config = dict(
    n_layer=9,
    d_model=192,
    n_experts=48,
    experts_per_token=3,
    d_expert=144,
    d_shared_expert=128,
    activation='squared_relu',
    moe_layers=[0, 1, 2, 3, 4, 5, 6, 7, 8],
    router_score='softmax',
    normalize_top_k=True,
    routed_scale=1.73,
    balance_loss=0.0145,
    balance_bias=False,
    n_groups=4,
    groups_per_token=2,
    init_std_router=0.0283,
    lr_router=0.000624,
    vocab_size=8192,
    norm='rmsnorm',
    norm_eps=1e-06,
    tie_embeddings=True,
    optimizer='muon_hyperball',
    lr=0.011,
    beta1=0.95,
    grad_clip=1.0,
    batch_tokens=65536,
    seq_len=1024,
    train_tokens=496800000,
    steps=7581,
    dataset='wikipedia_en',
)
Below are experts of layer 3 (counted from 0) of a mixture-of-experts language model. Rows are named router (the router's row for the expert), up (a neuron's input weights, with its number) and show model dimensions 0-191. Each number is 50 + 15 x the weight over its row's rms, rounded and kept within 0 to 99.
After each expert's rows: a language model's description of what the expert responds to; "gets" lists some tokens that make up at least twice as much of what it gets as of all text. This comes from a sample of Wikipedia text that the model never trained on. Tokens count by the router's weight.

# expert 27
router:55 38 60 54 54 44 53 58 38 43 38 39 50 49 47 28 28 44 34 29 38 50 46 55 58 62 31 59 64 48 63 36 75 46 75 34 59 54 36 69 35 36 24 52 29 27 36 39 37 88 20 56 39 54 51 40 45 35 65 42 56 44 53 56 54 29 48 43 38 72 86 39 41 62 53 35 55 59 54 37 39 60 49 52 45 51 28 40 34 64 73 42 22 25 42 43 42 67 33 35 64 08 88 39 25 99 42 35 37 67 79 61 53 49 53 70 56 53 23 76 41 32 49 38 47 50 55 53 47 59 60 61 35 60 43 47 52 45 67 42 33 38 54 43 45 47 72 40 54 49 29 93 41 33 56 55 56 65 65 46 33 35 37 19 31 51 42 52 57 52 38 21 36 46 58 38 63 41 24 54 57 78 41 55 35 57 74 47 52 38 60 49
up2:55 45 33 24 47 71 75 23 46 30 53 49 64 53 68 56 53 50 47 38 68 59 43 31 47 12 44 57 88 38 52 22 45 57 52 51 50 36 36 64 55 50 54 56 63 68 62 35 41 86 48 49 57 49 49 42 65 68 79 48 58 47 38 42 30 58 46 67 53 58 54 59 24 40 38 61 39 51 50 47 49 42 54 44 57 41 55 59 51 32 37 73 34 53 46 50 51 67 59 50 80 30 38 39 60 70 77 65 56 48 37 48 52 55 47 49 61 48 48 17 36 86 54 68 57 86 50 63 65 59 39 64 17 23 83 57 53 67 51 65 35 34 30 66 38 53 59 40 67 38 25 52 83 44 64 43 72 28 79 76 79 52 56 70 51 53 60 69 62 52 51 85 55 51 54 36 28 64 84 33 49 36 60 66 55 64 66 50 68 56 69 65
What it handles: Name-starting pieces
gets: "K", "A", "C", "V", "I", "N"

# expert 20
router:73 51 37 43 71 52 40 46 36 41 50 55 50 40 67 35 53 52 48 72 42 29 53 50 53 45 43 46 28 20 53 59 09 05 42 42 14 27 18 41 52 68 39 35 67 47 48 62 45 65 30 46 55 46 76 50 44 64 50 36 38 54 49 51 57 42 34 52 58 33 52 56 52 62 18 57 75 47 52 40 55 40 63 63 52 43 54 60 38 46 63 54 55 47 80 56 41 43 48 72 41 44 46 74 78 62 73 95 24 67 43 26 42 59 55 67 76 53 62 44 66 43 50 38 70 22 65 43 71 74 17 44 61 61 40 79 38 53 65 64 39 27 47 54 31 68 57 48 49 58 58 35 31 67 41 69 67 34 38 32 52 46 43 62 26 38 61 66 63 48 30 59 37 68 63 32 17 61 39 63 42 41 58 43 57 65 47 57 73 75 45 62
up4:47 24 72 46 27 56 58 57 74 63 90 66 52 92 69 51 27 52 17 61 64 50 36 41 38 57 84 46 32 52 59 50 59 47 78 36 53 50 53 34 50 78 47 52 52 78 56 70 59 35 50 56 59 47 30 37 62 72 54 43 74 58 51 62 48 58 65 53 34 67 51 79 80 67 60 58 16 42 78 36 69 38 59 50 59 64 40 55 66 29 33 28 64 63 53 48 11 70 21 35 36 49 54 48 28 47 47 64 39 44 54 35 39 41 48 46 69 64 37 57 54 44 71 65 52 40 63 39 42 59 42 77 23 70 17 55 55 42 49 65 44 56 39 54 59 50 55 38 53 56 55 56 68 70 61 25 83 42 78 42 46 25 49 45 56 59 54 49 69 56 40 63 29 31 63 53 49 44 48 32 30 49 59 49 58 37 58 21 40 62 55 41
What it handles: Quantity after verbs
gets: "a ", "had ", "with ", "an ", "two ", "of "

# expert 42
router:58 45 60 56 36 63 27 34 58 39 64 37 58 42 62 67 43 78 61 58 50 67 47 56 31 47 30 90 48 40 61 41 47 60 43 72 48 60 44 47 66 52 27 45 32 42 56 44 36 66 53 52 35 40 56 53 63 54 71 79 72 48 48 59 26 64 34 57 50 66 30 55 69 30 34 44 47 46 47 34 42 65 64 31 53 62 56 49 33 50 47 57 42 36 55 61 45 43 75 52 51 69 47 54 63 23 27 32 62 59 68 35 36 58 67 59 53 58 46 60 53 44 53 41 67 48 39 60 63 54 89 41 50 89 56 52 71 37 25 38 26 26 45 38 70 35 27 34 71 76 56 66 12 25 56 60 86 64 69 50 21 62 64 34 63 39 84 34 25 49 50 25 63 37 62 00 49 35 43 40 36 57 61 53 48 59 52 40 44 34 43 60
up0:48 42 51 46 49 34 68 56 72 63 46 40 59 73 56 40 67 63 32 74 55 69 13 35 52 38 26 54 41 65 26 69 60 67 50 43 54 56 45 74 45 52 61 43 44 46 67 47 55 43 76 58 61 64 27 53 97 70 77 59 34 62 23 58 46 43 84 48 31 26 59 53 73 41 35 18 45 70 42 68 60 48 35 78 32 58 64 40 72 31 55 51 35 62 31 61 40 52 45 44 33 44 45 49 31 65 45 66 50 17 24 27 37 69 58 65 72 67 72 57 21 43 51 69 65 48 49 52 65 61 47 48 43 57 58 70 36 65 59 44 47 65 43 64 69 38 48 51 55 68 26 80 39 31 50 50 64 63 58 47 45 64 80 61 54 27 41 55 60 64 45 88 61 64 25 39 38 34 53 60 34 55 43 63 39 42 73 55 53 55 68 57
What it handles: Prefix-like en/un/dis/re
gets: "en", "re", "un", "D", "dis", "in"

# expert 38
router:34 54 60 55 58 66 73 55 50 63 55 42 62 62 41 70 39 52 50 23 75 30 59 62 64 83 58 41 57 72 49 58 65 46 32 62 58 47 42 51 54 41 30 72 59 45 49 28 52 54 41 49 49 63 62 32 72 45 60 28 43 50 42 48 75 62 50 30 43 31 15 49 38 35 35 44 47 41 43 40 27 66 44 46 19 61 49 46 65 58 70 69 79 22 57 50 29 40 47 45 51 46 35 40 69 61 43 48 49 54 59 59 67 41 58 79 13 55 69 74 51 61 52 47 41 37 26 34 15 34 39 54 78 37 23 57 26 49 61 48 47 62 48 40 44 37 32 49 27 23 68 21 16 65 73 69 70 28 42 46 40 08 49 65 25 80 61 59 39 44 59 34 38 37 50 50 50 23 63 49 49 45 35 59 51 59 47 38 60 23 54 64
up0:52 63 58 43 35 79 56 33 49 34 27 82 55 71 73 38 49 46 50 22 60 38 40 33 77 61 68 38 38 69 45 69 61 25 56 47 40 55 41 61 38 52 38 59 47 76 52 52 67 63 21 44 50 71 57 20 57 76 48 25 47 53 23 46 60 59 37 23 39 68 64 53 65 52 68 73 32 53 78 46 59 12 52 61 25 77 52 37 28 46 51 40 51 59 53 37 40 32 46 38 54 22 52 51 25 62 58 34 37 59 43 42 10 48 48 68 59 31 56 29 59 65 38 61 40 47 58 44 73 23 53 31 69 48 43 34 41 69 55 41 34 42 54 28 59 52 74 48 55 52 78 41 58 57 50 28 45 56 44 44 46 27 74 56 34 68 69 25 31 36 73 47 42 41 53 19 76 52 60 55 43 61 58 45 47 48 65 59 66 45 61 78
What it handles: Mid-word b/op/ph pieces
gets: "b", "B", "in", "op", "le", "th"

# expert 16
router:77 35 43 45 20 60 56 59 52 65 43 47 43 58 43 58 54 62 58 52 60 52 51 63 52 35 60 63 30 27 38 47 63 60 52 64 52 58 48 16 31 46 34 66 62 55 57 50 52 40 46 49 24 34 55 40 63 61 47 27 60 48 10 33 71 40 86 57 74 50 47 65 61 54 66 26 48 45 60 44 41 61 54 51 67 65 41 20 58 61 49 41 88 22 46 66 26 43 58 30 77 43 41 44 34 48 50 31 59 70 82 32 41 52 61 42 90 46 57 49 56 47 71 42 56 62 37 60 33 36 57 63 61 54 54 35 68 61 29 61 37 59 60 42 73 39 66 76 63 31 24 69 43 39 50 50 81 18 55 50 31 51 47 32 44 24 73 56 49 69 75 27 68 38 51 50 56 14 67 68 45 48 49 42 47 50 47 51 59 08 46 38
up5:60 40 27 54 24 52 57 31 54 55 36 05 41 69 48 57 42 54 41 30 67 56 51 78 35 24 26 84 51 52 50 70 67 44 67 63 54 29 51 51 46 39 35 19 21 73 44 33 58 43 31 51 43 40 42 60 53 42 68 45 22 38 51 39 41 39 62 70 59 67 56 25 39 38 40 44 21 37 45 45 53 29 65 52 29 31 26 40 75 41 66 35 37 73 47 42 72 61 55 42 51 33 45 44 58 68 64 45 47 76 35 51 63 49 81 53 46 65 59 37 55 39 46 49 40 58 30 40 51 53 58 53 71 70 68 67 58 67 37 66 51 42 70 42 23 54 25 38 44 18 31 42 41 33 46 25 57 15 64 67 54 49 64 56 39 55 60 70 74 73 59 41 56 49 59 43 48 37 72 57 16 58 28 59 55 48 64 39 74 27 41 64
What it handles: Song and film titles
gets: "\"", " ", "-", "o ", "e ", "I "

# expert 35
router:60 60 44 37 47 58 40 68 54 42 55 57 45 29 47 76 53 80 46 51 42 68 57 43 54 33 54 31 43 51 42 55 68 51 54 40 44 35 37 71 35 60 50 57 59 40 49 57 48 48 37 50 56 48 58 50 82 54 34 33 54 54 51 50 58 68 34 45 59 50 70 79 43 66 47 90 58 31 65 62 59 45 44 63 77 64 41 40 52 62 41 39 18 51 51 41 42 84 72 30 62 38 31 81 68 35 83 31 46 24 46 25 69 40 74 28 42 54 74 45 64 80 79 69 40 39 60 46 85 26 78 61 48 40 22 51 52 36 46 39 09 45 52 42 38 32 68 72 42 15 60 57 23 45 35 50 66 29 25 50 51 49 43 63 44 30 64 49 52 37 68 73 62 30 55 51 35 69 44 62 42 48 23 53 40 57 68 53 62 48 49 38
up2:52 67 70 67 28 81 78 39 51 47 53 32 62 65 39 86 41 68 64 52 39 52 43 72 51 18 47 43 45 54 46 42 41 41 55 70 64 59 57 67 12 43 52 39 55 47 87 45 64 47 45 66 48 31 39 40 53 41 80 43 58 56 45 47 55 38 37 70 44 44 74 73 43 66 64 54 65 41 76 64 57 57 36 46 70 52 93 39 49 69 62 74 65 49 64 35 46 57 30 26 57 45 38 49 27 57 36 46 44 33 70 37 50 45 12 74 36 62 64 51 53 30 41 43 38 37 53 36 37 42 47 40 31 60 25 45 59 53 66 88 68 63 68 53 57 46 55 52 67 39 64 25 39 41 58 52 65 50 41 67 65 28 37 74 56 29 51 79 42 53 33 53 50 26 75 32 72 39 64 46 28 32 40 67 50 50 48 33 50 60 59 20
What it handles: Directions and ordinals
gets: "-", "% ", "first ", "th ", "one ", "second "

# expert 10
router:60 57 60 57 40 72 42 39 33 30 62 57 54 56 44 21 50 29 33 11 36 58 59 60 54 67 33 76 69 59 59 59 55 52 73 71 60 51 55 45 34 75 67 55 80 44 35 45 53 51 60 35 40 40 53 44 50 48 70 81 37 30 62 44 42 55 58 45 68 44 18 47 53 49 62 32 59 63 50 48 60 32 59 36 57 52 62 60 55 44 45 65 44 67 34 42 67 47 22 70 64 32 51 46 51 25 55 50 59 49 20 40 39 59 18 55 48 58 41 70 12 13 02 54 53 50 22 60 54 34 74 53 32 33 27 66 57 52 44 69 35 54 53 60 50 41 51 66 71 34 48 48 22 69 45 57 70 57 77 52 49 50 45 49 51 75 35 42 53 39 54 67 49 21 22 66 65 14 58 45 45 41 58 38 23 54 58 66 59 43 24 59
up1:56 48 61 34 59 81 68 40 58 26 43 66 72 67 43 59 63 39 54 54 54 98 66 55 76 69 50 62 73 39 48 62 76 69 89 38 17 44 25 53 81 38 39 50 64 52 53 47 48 59 53 40 49 58 45 30 20 67 58 37 63 51 59 61 48 47 49 37 49 37 26 48 49 42 30 79 68 44 58 36 45 33 46 49 29 33 50 56 26 68 43 41 59 55 48 46 66 48 35 50 61 80 33 40 52 73 60 39 60 39 59 61 18 44 48 49 63 44 60 59 24 42 42 39 29 84 46 31 46 67 55 61 24 37 55 27 52 61 47 55 40 18 85 54 66 34 57 38 46 62 38 51 55 50 36 63 43 49 70 62 11 88 63 38 47 64 53 40 32 58 59 48 38 38 26 52 42 55 55 61 58 41 61 59 40 64 29 56 76 45 48 29
What it handles: Articles and "ar"/"el" pieces
gets: "the ", "The ", "ar", "el", "al", "this "